Experts of a small language model.
Size: 10 layers, width 96, vocabulary 16384, 21.2M parameters.
Below are experts of layer 7 (counted from 0) of a mixture-of-experts language model. Rows are named router (the router's row for the expert), down (a neuron's output weights, with its number) and show model dimensions 0-95. Each number is 128 + 32 x the weight over its row's rms, rounded and kept within 0 to 255.
After each expert's rows: "comes before" lists some tokens at least twice as common just after its tokens as in all text; "raises" lists some tokens whose logits its average output raises strongly, later layers aside. This comes from a sample of Wikipedia text that the model never trained on. Tokens count by the router's weight.

# expert 47
router [159 150 166 122 160 101 145 148 119 156 118 104 117 115  93 117  66 135 116  98 108 114 159 169  89 112 107 181 110 131 120  82  94  99 178 127 111 115 139 118  94 151 119 141 165 170 134 167 166 162 140 115 135  95  82  59 145 129 193 132 129 146 170  99 127 140 161 136 132  58 156 159 141 154 215 156 125 147  86 159 109  99 236 173 150  78  68 126 134 124  99 133 120 136  99 109]
down0 [171  85 164 127 106  99 134 188 170 148 133 133 142  81 167 142  64  99 138 154  97 107  88 230  88  72 155 118 135 140 146 133 112 151  76 136 144 180 141 112  82 131 171 144 145 108 178 165 167 125 122 166 118 182 121 144 115  92 110 225 123 101 108 139 151 108 156 102 100 112 155 104 104 148 127 103  99 121 191 117 130 159 126 167  99  96 115 110 100  92  95 137 127 151  99  89]
down1 [104 105 162 110 109 104 150  36  78 111 168 128 209 151 133 119  92 166 108 130 170 112  89 148  94  99 125 115 145 102 167 150  88 144 134 129 127 129 135 139 143 153 153  47 170 100  92 104  48 151  99 112 141 161 149 171 146 152 195 150 110 120 117 100 137 123 204 116 178  91 125 144 135  91 102 146 161 166 105 133  99 147 178 150 136 171  96 120 156 137 100  87  84 151 120 115]
down2 [114 109 109 200 168 127 108 129 125 105 161 113 153 130 103 112 185 160  90 134 131  71 182  78 107 125 131 147 100  57 131  82 135 172 118 139 100  66  92 123  97 103  84 121 149 117 129 167 119 136 180  92 144 216 144 172 121  77 111 122 108  97  86 169  83  65 122 165 124 114 138 172 158 131 138 138  95  80 141 130 134 120 162 143 123 130 191 175 140  79 151 144 150 140 166 150]
down3 [123 119 166 146 116 115 134 108 105 114 139 155 114 127 175 182 125 199  88 128 126  64 125 163 177 122 182 116 196 141  92 152 146 142 125  89 135 136  83  89 130 124 133 159 203 144 126  72 163 140  69 159 157 138 115 133  86 119  99 109  62 141 115 207 176  78 107 117 143 129 128 151  70 154 188  98 115 134 134 125 171 136 112 152 141  63 103 102  98 130 132 132 129 124 100  75]
comes before: "2", "0", "9", "th", "1", "8"
raises: ".;", "cles", " versions", "boro"

# expert 100
router [177 167 145 156 169  63 138 149 125 120 122 105 111 104 126 101  84  76 106  96  74  96 104 135 115  67 168 171 106 206  79 119 110 111 153 163  92 125 146 104 107 123 141 116 109 171 153 147 176 182 138 110 159  68 102  78 125 111 113 118 121 168 161  95 148 153 165 114 187 109 149 121 161 168 164 198 107 141 129 164  95 105 168 180 144 132  94 118 123 101 117 102  65 110 129 131]
down0 [167  99 147  96 159 128 158 105 147 160 156 194 141  76  81 148 117  43 123 141 140 115 116 145  92  68 143 116  77 135 131 101 160 125 121 161 139 127 126  88  70 104 163 107 149 107  91 139 121  84  94 180 113 110 158 146  95 107 159 141 178  92 158 138 173 162 114  84 143 106 111 104 105 171  97 170 201 111 154 107 167 121 212 109 118 148 154 103 163  76 118 124 136 154  97 161]
down1 [ 76 114 138 184 148 144 143  77 103  91 172 129 110 124 157 107 153  70 128  76 108 166  89  91 154 132 162 159 103  81 108  84 144 146 155 160 125 121 131 162 128 124 110 138 139 162 169  76 131 112 125 138  81  95 103 172 154 167 155 111 158 127  76 104 146 130 138  70 113 167 144 116 110  57 131 181 153  44 108 145  98 159 120 127 181 141 121 151 149 115  81 133 221 123 131 154]
down2 [ 67  97 114 174  84  87 131 114 133 148 115 122 166  97 145 119 152 106 116 193 107 124 183 180 150 174 115 122  75 107 131 155 159 102 107 115 128 151 132  54 184 132 109 125  84 158 123 142  86 145 123 191 114 101 189  88  86 112 117 111 139 147 122 117 132 142 170 123 116 108 112 178 158 102 131  83 140 118  55 127 120 114 133  94 142 182 216 139 115  72 121  96 131 129 185  94]
down3 [144 139 125  98 133 160 141 108 112 100 119 117 104 174 115 152 151 178 141 104 112 125 149  62 151  95 116 146  89 151  81 170 156 167  80 172  97 151 131  97 113 129 131 107  92 132 162  48 188 142 132 111 118 128 178 183 102 152  99 125 164  89 103 146 138 124 135 172 122 219 157 142  78  98  73 167 152 138 188 162  72 159  85 110 141 130 156 161 145  74 136 114 117  97 154 161]
comes before: "|", "\n", "|---|---|---|", "|---|---|---|---|", "|---|---|---|---|---|", "|---|---|---|---|---|---|"
raises: "family", "cles", "Year"

# expert 33
router [142 149 167 189 140 110 147 162  39  96 102  99 146 129 113  96  83 112 118  66  79 125 132 180  86 104 120 215  91 147 133 121  97 113 146 131 123 113 197 131 126 146 142 162 185 143 118 154 183 147 152 141 124  92  84 101 134 124 174 136 105 145 148  96 160 170 176 137 202  88 158 133 162 136 180 148 109 131 142 164  79 106 145 148 140  98  78 126 145  98 151 142 119 120 112  93]
down0 [127 120  80 164 179 160 203 188 160 136 109 143  63 193 122  84  93  82 149 182 108 132 114 161 152 127 124 108 150 176 141 146 154 130 136 156 173 124 108 111  88 135 135 102  41 112 152  71 112 151 170  85 139 176 100 109 129 132  90 109 148 128 100 119 105 135 105 125 148  87  82 128 113 159  83 117 109 118  58 153 124 151 106 113  89 177 118 114 145 199 126 153 125 167 122 136]
down1 [150 148 149 123 133 158 187 182  71 115 171 119 121 117 115 115 138 118 107  84  99 115 141 138 179  90 114 150 110 161 109 100  96 112 153 141 144 133 165  94 153 133 152 169 128 170 175 135 104 128 136  66 129  87  95  63 107 129 107 157 137 149 157 136 134 111 195 147 130 114 118 144 168 112 222 118 105 189 135 158  80 131 156 192  36 125 107 107 128 112  95  93  81 143  88  89]
down2 [ 31 136 125 142 128 126 182  52  69 141  92 138 127  75  72  84  84 107 165 140 113 137 164 155 125 127 129 194 136 115 109 137 121 127 158 150 114 160 151 146 111 155 146 145 152 127 120 155  84 139 152 145 121 140 103  94 117 111 205 141  98 122 150  83 151 153 164  68 135 105 136 114  87 156 102 208  84  97 179 152 130 102 126 134 194 130  94 172 121 114 127 109 145 132  78 128]
down3 [131 103 120 143 161 109 119  67 127 131  94 102 145 158 179 131 120 139 177 143 116 124 120 100 118 216 135  78 102 112 145 153 161  99 145  93 112  98 138 110 141 129 164  62 178 167 122 116 116 127 136 175 123 160 144 113 154 128  96 114 117 202  83 145 133 126 138 135 155 152 103 108  94 103  35  96  92 109  94 182 177 121 106 109 240 150 151 120 112 124  82 171 119 131 152 131]
comes before: " |", "0", "2", "1", "3", "6"
raises: "family", "odor", "cles", " Spacewatch", " LINEAR", "|---|---|"

# expert 85
router [177 197 162 153 160  65 139 129 115 122 114 117 113 127 142 117  79  96 100  47  77 128 126 206 111  59 139 143  88 171 140  85  99 120 127 129 113 130 116 118  86 115 147 135 139 153 148 149 174 180 156 145 117  89 116  61 124  85 153 135 119 180 162 108 148 144 178 107 182  94 139 150 136 134 167 158 129 185 133 157 114  55 140 131 143 124  83 131 145  94  93 126  97 103 125  93]
down0 [108 169  50 161 115 177 109 140 106 126 155 181 119  82 119 162 110 188 155 190 141 148 117  75 123 158 122  90 127 150  90 102 184 110 127  90 150  67 113 113 133 140 114 110 103  75 128 134 142 158 111 168 115 124 123 107 162 133 112  99 127 153 150 125 151 102 161  84 163 158 120  99 112 113  90  68 131 122  88 124 185 151 139  69 246 115 137 158 150 145 110 153 140 139 161 157]
down1 [145  73 142 195  62 152 117  73 118 132 123 155  91 169 162 105 142 142 125 122 114 150  80 125 162  99 182 168 142 112 111 120 107 158 133 129 124 185 133 122 165 117  97 104 121 135 136 124 132 123  88 128  37 176 154 115 137  95  98  82 169 158  96 163 106 158 114 164 122 180 126  72  69  91 146 167 160  96 147 110 130 182 210 102 127 131 143 141 157 107  69 108 162 146 112 112]
down2 [141 109 151  99 177 186  84 143 189 121 140 116 120 109  59 142  93  69 177 159 100 166 148 104  97 179  58 111 112 165 151 147 103 149 119 103  60 157 148 164 144 115 137 120 129 149 146 155  94  56 151  97 183 131 144 178 135 159 101  93 120 143  71  92 163 147 115  96 118 113 174 157 194 138 130 132 122 154 159 105  99 117 107 129 178  88  82 136 127 140 152 128 101 171 124 150]
down3 [116  91 164 179 135 158 237 154 108  96 117  70 141 170 138  68  82 123 130 123 123  99 151 116  69 123 201 122 118 165 143  91 114 165 133 114 177 129 123 122 172 107 123 147 118 163 171  59  83 133 117 104 177 110 113 112 149 122  83 116 112 184 148 105  56 141 142 141 107 121 108 105 198 138 126 158 133 152 115 111 114 164 170 114 151 118  78 161 107 128 137  92 135 153 142 160]
comes before: "-", "|", "\n", "|---|---|", " The", "In"
raises: "Scientific", "Review", "family", "Location", " reviews", "This"

# expert 42
router [118 164 167 139 152  80 134 111  91 127 122 102 159 136 134  88  90  56 114  82  80 121 102 137 110  81 175 187  91 174  97 106  98 116 111 144 104 140 180 104 105 190 134 116 158 169 176 157 175 147 174 126 134  76  91  46 123 100 100 138 122 155 112 104 147 153 162 105 151 125 139 149 143 184 147 151 116 199 144 131  91 102 143 166 157  96  66 114 182 113 133 114 131 112 118 101]
down1 [120 112 118 147 103  89 127 115 146 169 116 113 122  97 141 155 187 151 183 107 106 174 137 109 139 181 128 114  68 105  69 165 123  70 110 110 151 114 168  79 149 130 144 102 142 127 141 124 237  83 139 172 120 103 122 133  80  90 118 101 113 136  79 159 121 174  94 125  75 146 127  93 108  96  68 154  83  85 134 134 181 113 111 148 184 109 135 171 123 141 102 180 158 142 168 129]
down2 [ 57  89  95  90 212 113 176 182 123 127 170  89 104 119 109  98 115 131 122 100 115  81 126 128 130 150 176  59 162 128 134 110  99 144 146 159 127 106  64 119  97  90 157 153 128 143 165  90  79 124 109  66 135 148 158  62 210 143 146 154 128 151 115 110  88 146 152 172 139  96 129 178 166 110 127 128 147 171 151 135  92 162 144  98 113 162 127 168 107 115 131 105  97 151 167 153]
down3 [115 116 133  95 159 152 110 163 186 128 184 114 149 146 122 132 113  71 166 108 121 139 190 144  84 158 154 187 121  94  94 128 100 103  63 104 137 214 104 157 115  89 146 151 136 128  88 109 128 127  93 113  85 166 159  70 150 135  71 117 164 112 142 116  91  88 131 164 109 154 128 149 148 126 117 115 151 109 158  77 197 172 124 116 123 125 143 103  74 138 223 126 160 125 158 132]
down4 [103 141 126  89 129 122 147 177 141 207 143  63 153 134 105 159  89  83 112  96  91 158 122 131  96 196 154 134 137 129 110 125 115  69 141 145 150  93  98 194  98 125 164 122 146 191 118 135 134  83 153 140  82 181  57 148 122 135 139 120 166 111 110 146 155 145  93 111 194  83 121 165 120  76 148 167 137 153 125 144 160  97 161 189 124  64 153  94 164  88 128 110 134 103 134 129]
comes before: "1", "2", "0", "3", " |", "4"
raises: "ments", "family", ".;", "edia", " LINEAR", "arma"

# expert 23
router [101 192 173 125 152  99 163 150  91 114 101 145 132 115 117 107  90  95 107  73 100 113 112 138  71  81 137 160  68 163 124 109 112 134 147 156 117 133 192  89  97 171 157 172 157 171 153 137 151 143 147 111 131 107 104  92 116  93 166 155  97 143 154  56 118 160 158  95 196  82 183 130 136 174 162 125 119 180 133 158 102  80 169 150 143  96  71 126 135 143 119  83  97 100 108  91]
down0 [110  97 141 138 119 137 141  91 117 149  98 167 149 175 113 101 125 126 196 110 126  78 167  64  96 131 170 159 147  65 112 144  98 155 189 146 124  96 114 165 143 134 134  40 121 115 114 115 144 166 122 160  87 121 110 154 147 114  98  93 128 192  57  97 128 117  91 146 165 193 133 128 139 114  79 120 142 129  72 141 114 120 143 159 197 163 121 130 126 126  58 104 169 171 117 163]
down1 [142 111 164 166 121 151 116 171 157 115 123 141 157  99 126 126 124 177  86 137  65 134 112 190 124 182 141  80 159 217  97 115 143  97 151 107 172  69 105 139 126 105 119 129 192 131 126 157 131 118 138  97 168 146 153 136 114 205 137 115 140 140 157 131 100 107  74 118  80  46 117 147 125 136 201  75 147 152 134 161 117 121 134 161  86 131 103  84 106 130 102 149 127 141  55 111]
down2 [146  72  76 128 111  97 120 128 147 184  47 141 132 190 134 146 110 135 160 170  75 172 150 141 118 169 156 155 119 111 110  91 106 140 129 147 111  81  85 104  92 100 148 107 123 176 149 124 168 123 108 136 154 114  87 115 177 145 167 138  54 123  91 117  84 175 153 106 151 133 117 162 147 112 101 174 187  96 120 126 148 151  67 102 171 148 174 115 170 155 102 135  88 138  60 113]
down3 [102 121 169 137 159 123  73 137 143 160 180  66  34  91  92 116 108 179 137  86 119 146 160 166 145 132  76  98 178 137 135 156 124 118 136 120 104 174 146 146  39 167 167  96 102 152 158  87 155 143 150 172  81 170 134  91 113  80 137 106 172 166 156 116 134 111 111 134 172 116 169 129  84 136 176  91 186 121 116 116 110 120 145 160 122  90 127  92 124 130 108 115 172 143 147 141]
comes before: "\n", "|", "-", "%", "½", " Votes"
raises: "ments", "Year", ".;", "family", "cles"

# expert 34
router [135 192 130 162 138  82 149 142  91  89 121  87 119 112 148  77 111 119  95  58  89 118 141 146 108  59 137 167 102 176 131  83  90 146 169 174 120 103 148  93 112 162 157 172 186 139 172 187 166 161 141 140 122 102 128  67 122 115 172 129 120 160 128 114 130 147 198 104 131  72 146 186 106 165 150 125 150 171  98 161 129 102 156 154 160 108  66 111 138  97 118 125  93 121 122 103]
down0 [ 84  86 109 115 144  84  95 157 155 132 101 128 147 113  49 152 156 134 156 146 134  44 150 130 129 111 104 119 175 121 139 129 122 157  82 112 114 128 170 155 144  78 132 199 125 146 203 125 107 122  98 145 108 144 124 176 116 117  90 131 143  51 152  79 145 148 103 147 110 144  82  93 116  97 131 122 141  78 110 116 152 150 196 172 127 193 138 166 154 114 101  84 176 110 148 183]
down1 [141 166 115 141 116 171 109 135 161 123 217 113 126 151 124 142 135 187 123 106 120  50 121 136 176 132 102  42 128 122 117 178 176 131  47 117 121 208  73 119 189  87 130  87 153  99 130 132 135 110 129 160  86  96 125 105  83 133 149 127 129 130 165 153 113 125 112 106 186 185 144 116 138 107 110  71 151  95 152 130 147 166  94 129 156 112 132 108  86  99 153 129 127 106 168 144]
down2 [187  45 137 100  99 100 152 133 168  87 157 123 134 113 125 151 101 122  81 159 169 157  94 126 133 134  87  70 179  87 104  71 157 128 168 119 103 131 139 125 152 149 101 171 142  99 125 171 108 127 123 141 116  98 163  90 105 105 133 150 139 160 228 156 119 151  96 133 142 110 171 181 116 125 112 107 106  85 144 174 106  50 114  71 140  70 137 169  97 133 130 109 167 137 152 146]
down3 [136 166  71 125  96 138  72  64 118 122 163 127  93 171  74 118 142 150  80 163 110 131 165  86 155 165 149  65 145 111 124 141 162 150  94 154  94 127 128 158  96 144 160 153  81 131 114  20 144  69 169 115  92 126 189 167 113 121 137 109 135 143 111 108 128 139 124 121 111 184 143 177 157  99  77 139 106 187 117 144 130 163  59 128 133 141 163 117 132 163 103 138 124 122 144  89]
comes before: "1", "2", " |", "3", "4", "5"
raises: "ences", "1", "encing", "2", "ze", "place"

# expert 48
router [167 123 172 132 169 100 175 122  70 106 135 116 119 118  93 110  71 134 104  94  80 127  90 148 130 129 144 142  86 178 103 117 102 117 146 158 117 117 120 105 103 183 119 141 158 180 154 157 185 167 132 120 152 107  65 118 107 118 143 111 142 157 162 129 124 178 150 125 173 108 164 160 165 147 166 222  92 170 158 166 113 109 132 228 135 107  54 129 137 100 106 135 102 111 135 113]
down0 [105 154 182 143 113 197  94  87 159 130 126  97 100 146 147 117 124 138 113 150 105 120 129 131 162 153 152 120 116  94 152 154 116 113 116  99 132 112 112 158 173  71 102  28 100 153 146  63 113  91 181 160 106 109 112 102  92 132  94 130 149 176 104 170 118 149 102 151 172 130 183 157 178 159 144 127 106 170  82 111  53 202 159 137 107 123 117 107 103 163 125 106 153 139 192 146]
down1 [147  84  50 142 118 143 160 131 206 150 171 185 163 133 157 135 137  96 137 108 102 154 159 115  70 128 142  60 138 130 118 121 122 149 163 125  84 139 154  63 142 147 181  90 122 113 136 140 178 151 105 140  83 116  95 150 180 133 150 155  80 132  70  91  93 152 120  83 149  79  89 120 121 110 102 160 149 113 114  79 114  73 119 134 100 191 175 130  95 177 124 118 116 168 147 130]
down2 [168  90 142  81 124 148 129 134 125  93 148 129 157  80 174 120  77 165 136 110 145 129 114 101  76 137 113 129 104 165 178 150 123 127 142 134 150 131 136 157 186 101 120 107 132 202  81  95  88 157  94  79 184 171 130 150 151 189 134 109 108 128 171 168  98 155  48 161 164 119 108 134 108 111 154 107 115 140 157 143 116  90 146 143 168 117  80 201 173 152  92  90 114  79 168  85]
down3 [107  96  96 143 139 128 130 133 126  83 128 179 139 143  89 147 150 106 126 140  96 155 118  95 150 169  66  54 115 146 152 192 131 137 139 103  99 121 131 130 118 144  95 141 120 129 191 145 144 116 124 180 126 170 129 121 124 125 135 160 111 141  84 171 164  85 110 119 124  79 115 101  84 181 157 165 108 147  88  70 111  76  88 209  98 146 132 191 150 121  54 167 112 191 176 142]
comes before: "9", "8", "6", "7", "5", "4"
raises: "uation", "place", " Spacewatch", "km", "ments", "itation"

# expert 110
router [148 152 185 100 150  75 125 124  61 128 132 123 104 121 146 102  82 109  72 111 122 135 149 168 114  86 174 167  45 139 110 100 112  91 137 139  83  91 161  92 105 167  92  73 150 144 173 163 148 160 156 124 182 121  94 119 142 114 152 177 107 173 140 105 143 177 144 131 173 104 173 171 148 152 165 125 134 144 133 144 113 110 175 140 150  60  52 120 150 118 105  99  79 126 117 101]
down0 [ 78 133 132 110 106 147  80  82 168 131 156  50 112 149  80 160 144  75 101 159 109 143 209  65 151 149 164 146 126  93 155 176  96 175 133  89 125 108  94 178 117 126 124 126 120 124 173 115 128  53 110 126 126 152 150 121 148 103 165 108  86 179 126 126 134 150 118 168 124 191 142 139 183 141 176 111 126 109 110 131 135  90 100  47 152  65 139 106 113 117 118 158 153 145 122 130]
down1 [159  99 153 128  88 122  91 111 155 128 117 111 129 112  78 118 195  93 118  72 171 143 132 104 163 141 208 129 144 101  84 131 139 104 185 125 181 149  52 170 140 123 161 139 145 103  75 199 125 143 134 138 134 147 124 135 105 107 107 128 137 123  88 165 211 109 114 167  88 147 156 155 148 131  57 167 120 140 141 105 147 137 113  70 135 107 135 130  58 144 158  93 108  80  95 133]
down2 [ 91 148 108 139 124 137 152 141 130 145 100  55 137  85 146 121 177 159 165 165 146 100 126  87 134  89 146 152 133 117 158 108 173 158 139 106  96  78 112 152 198  87 181  92 135 158  97  82  75 114 119 124 138 119  98 159 166 150  59 156  79 170 128 218 147 120 127  53 148 169 123 132  91 164 179 148 131 148  83  93 113 124  86 105 115  98 124 117 153 176 129 104 111  98 119 118]
down3 [193 160 131  90  98 111 139 196 102 167 149 163 141 143 115 148 196 166 137 130  71 126 150 137 212 134 122 125 149 135 145 115 157  91  98 130 109  74  89 143 101 127  90 131 107 116 106 111 148 117 141  81 131 130 124 164 122 159  43 105 109 129 182 168 127 121  75  46 126 157  59 100 110 163 146  87 155 145 136 119 159 165 161  97 107 183 117 107 159 136 102 102 135 125  89 138]
comes before: "1", "°", "5", "0", "2", "3"
raises: "quarter", "Scientific", "family"

# expert 52
router [125 163 129 131 149  83 158 100  74 141 107 109 168 147 113 106 113 112 128 127  80 157 102 189 126  58 174 155  82 191 102  83 112 134 131 145 130 130 124 125 131 170 175 145 193 159 171 148 185 137 140 112 188 109 131  85 175 123 138 134 110 154 141  82 151 160 143 110 174  86 159 165 162 118 155 177 111 156 123 150  88  67 164 140 154  94  67 125 140  70  97 135 111 102 103  89]
down1 [201 114 159 128 142  86 139 170 116  94 106 165 156 110  82 104 190  84 138 140  77 128 131 137 155  75 114  97 102 146 122 133 199 169 133  95 157  95 117 133 112 131 105 123  93 131 173 168  98 138 190 139 115 120 120 134 180 131 170 121  92 166 142 111 152 181 146 139 158 140  78  51 111 164  95 147  99 142 142 137  99 124 131 118 154 151  28 120 129  60  82 134 129 132 158 118]
down2 [128 121  79 184 177  80 136 182 103 135 154  77 126 116 149 110  99 171 193 129  95 191 120 147  88 128 151 102  89 104 123 158 166 140 168 162 104  57 138 166 153 100 149 102 121 161 118 161 116 161 157 147 154 127  58  80 147 135 131  93 147 149 114 103 101 116  70 173 143 132 118 165 159 136 180  62 171  95  81 105 152 118 131 174 109 140 127 137  70 123 125  93 144 122 113 169]
down3 [122 168 181 134 109 173  83 154 190 141 157  98 108 111 157 140 182 104  75  89 130 110 131 146 123 109 179 164 127 112  89 144 135  74  92 119  71 131 114 197 106 100  97 132 107 160  61 114 114 181 104 122 109 116 115 149 161 170 115 143 154 187  91 137 144  82 107  96 156 180 156 144 158  91 132 113 151  95 113 106  89 161 127 169 134  82 122  65  90  99 166  87 152 169 106 125]
down4 [173  89 148 120  91 187 117 133  96  93 143 123 142 156 103 130 109 153 144 129 158 137 160 134  71 179 170 110 147 151 133 152 163  96 106 130 115 111  71 167 150 140 147  90 131  78  76 151 113  94 155 140  90 131 221 144 146 103 112 127 151 130 109 130 153 148  85 161 100 139 105 116  71 120 127 141 129 147 111 138 133 127 170  45 225 127 144 111  97 108  72 101 166 116 142 206]
comes before: "1", "2", "born", "aged", "C", "age"
raises: "odor", "ture", "family", "edia"

# expert 70
router [199 193 158 112 142 132 153 127  78  72  90 122 134 153 116 116  87  87  92 125  86 118 172 142 105  99 148 151  94 117 108  95 110 119 133 162 104 154 104 121  47 164 124 130 152 129 126 166 184 157 150 120 134 118  97  99 123 125 113 114 142 190 146  94 118 146 160 116 165 119 139 184 161 187 160 199 128 165 139 176 129  76 169 161 148 163  91 112 186 115  84 100 101 124 118  73]
down0 [163 105 143  98 114 135 132 123 169 148  80 154 130 136 117 154 114 110 100 201 109 112 145  99 107 185 102  76  70  83 147 114 137 140 111 122 137 191 176 102 113 123 114 135  31 140 124 154 158 119 106 151 106 164 102 207 124 134 136 164 135 132 139  91 147 170 143 178 123 109  92  71 128 195  91  94 201 115 108 114 137 113  67  99 189 152 100 140 151 134 109 160 107 145 124 131]
down1 [145 167  88 160 159 129 174 143 138 145 148 168 120 124 177 154 126 164 136 112 108  96 112  89 131 105 165 149 113 130 132  40 127 109 118 133  65  92 126 146 162 134 114 147  92 129  96 171 210 137 101 129 125 138  90  60 137 136 128 135 153 162 143 113 129 124 214 131 127  59 154 130  69  75 125 172 116 159 103 138  85 134 154  83  84  90 150  80 150 135 121 100 113 181 150  71]
down2 [122 144 130 152 114  66 123 127 115 108  57  89 100 167 100 111 141 106 122 174 102  63 170 165 167 142 120 105 141 122 140 106 113 150 134 201 112  88 175  91 171 115  98 168 131 106 140 134 117 121 188 118 158 132 208  69 138  94 151  85 107 113 146  93 145 143 124 146 205 145  94  80 137 127 144 119  74 150 146 122 127 141 103 140 141  73 188  91 115 143 119 124 171 153 195 105]
down3 [171 144 148 122  99  99  97 126 170 172 130 116 137 127 171 103 133 135 149 184 116 145 161 117 130 172 101 107 139  93  96 141 130 140 121 104 134 157 179 106  83 102 128 137 122  99  74 131 185 143 104 160 136 127 167 128 108 172 140  48  94 154  70  79 116 152 126 122 147 129 118 141 124 114  50 116 127  98 129 138 200  90  84 109 195 170 151 154 101 113  93  47 138 182 196 129]
comes before: "\n", " |", "==", " ==", " (", " –"
raises: " respectively", ".;", " =="

# expert 74
router [141 152 182 175 155  60 122 126  92 102 129 153 118 138  93 109  99 115  92  68  75  94 130 164 136  71 165 188  90 168 105  93 114 143 133 127 110 139 106 114  98 167  84 110 119 148 156 158 189 145 147 160 154  87  94  61 160 112 157 109 100 169 113  81 155 116 157 143 164 111 122 158 133 172 187 107 120 182 149 150  84  94 145 157 132  79  88 165 144  88  80 122 109 135 146 109]
down0 [123  97  62 110 154 139  75 158 119 182 174  86  64 116  96 227 102 120 171 127 167 142 111 182 172 143 135 149 141 131 124 107 150 109  76 103 186 178 132 125 144 129 149 126 145 105 125  52 151  59 117 158 118 147 149 110 128 111 155  96 115 138 145 117 118 124 158  81  88 172 142  72 142 113  99 142 174 127 146 173  90 142 158 136 128 164 136 173 122  59 121 118 143 119 128 153]
down1 [139 158 126 103 120 147 104 147 129 155 103 148 148 182 142  90 175 183 121 128 126 144 132 100 175  82  71 119 152  71 152 128 115 169 120  79 123 147 125 132 165 169  66 200 111  94  89  83 194  92 116 160 176 123 101 142 109 101 140 166  74 153 138 158 147 134 150 108 166 151 161 104 118  58 154  74 126 125 136 109 127 126  80 139  75 111 153  94 111 165 157 142  51 117 116  95]
down2 [107 100 114 154 142 132 125 129 125 101 155  95  79  72 136 184 119 156 121 132 118 130 134 231 122  86  90 193  99 134  91  85  98  94 135 136 147  95 162 116 196 155 171 144 124 133  99 116 153 154  82 143 156 118 122 106 160 182  62 123  67 151 150 104 186 147 131 161 142 149 119 156  97 131  76 150 106 161 132 139 105 134  98 116  49 143 141 118 102 147 100 192 116  77 117 136]
down3 [115 136 116 128 107 148 126 112 158 150 130 173 144 173 114 140 115 149 112 155 132 161 109 110 196  93  84 113 107 107  75 142 151 111 129 143 175 134 144 157 147 137 128 140  86 172 140  98 171  91  77  83 134  69 117  52  57 179  80 149 145  87 112 133  98 140 130  76 114 120 139 199 121 104 140 117 120  81 162 130  95 156 133 165 117 145 108 172 163 110 162 184 113 189 110  49]
comes before: " as", " a", " to", " for", " in", " by"
raises: "ture", "family", "inae"

# expert 121
router [170 169 124 147 145  67 144 138 124  95  96  87 109 114 130 123  60 110 100 109  90 146 160 152  93 103 110 173  67 185 144  89 107 122 163 138  97 138 187 104  94 140 157 166 152 139 170 192 185 174 143  96 138 108 122  94 128 124 174 156 151 153 151  71 107 151 184 138 133  97 117 155 167 188 152 172 131 200 144 151 116  74 171 103 140  99 109 116 166 108 124 104 108 134 121 109]
down1 [111 116 139 156 109 139 102 129 133 174 118  84 158  90 149 169 143 198  63  88 124 127 137 159 131 153 119 160 180 122 103  90 166 153 121 204  87 110 164 157 147  80  92 133 156 105 155 139  84 155 100 110 101 140 124 156 126 211 165  73 137 153  91 155 122 176  98 121 107 124 157  77  70  91 141 121 127 121 135 141 196 128 130 100 134 128  76 128  98 115 183  85 152 124  68 130]
down2 [107 116 137 100  67 112 149 146 108 134  81 120 167 150 108  93 130 116 112 166 158 133 115 106 107 181 165 147  98 111 158 146 155  92  60 100 118 110 138 131 144 210 124 140 117  69 108 115  97 107 143 171 168 123  92 126 152 165 117 173 106 103 159 153 139  80 114 128 156 125  75  86 144 169  82 105  70 126 135 106 183 137 145 120 184 197 116 136 102 206 126 109 172 145 124 201]
down3 [121 157 125 126 102 178  99 116 115 131 169 149 171 108 137 101 136 167 147  59  61 107 115 136 104  90 181  97 145  85 100  90  97 141  95  83 160 132 171 118 117  20 128 131 115 167 129 101 190 189  69 140 125 132 136 131 102 141 102 145  79 126 129 209 154 152 127 139 123 127 180 182 139  90 120 108 144 136 134  92  96 141 164 131 101  80 148 141  96  98 154 119 148 171 119 104]
down4 [157 135 122 121  81 156  98 135 171 128  97 172 159 162 136 151 164 127 123 164  98 158 149 121 124 176 130 161 155 105 106  59 170 142  83 140 157 115 108 175 125 155 126 103 103 108  98 108 132 108 133 167 110 148 104 134 166 185  62 139  98 120  79 136 183  96  96 123 128  71  89 148  91 170 193 110 156  54 129  74 170 163 119 144 192  83 104 165  93 111  93 132 173 143 130 115]
comes before: "\n", "-", "The", "|", "In", "==="
raises: "Scientific", "Member", "Studio", "Personal", " Preceded", "\n"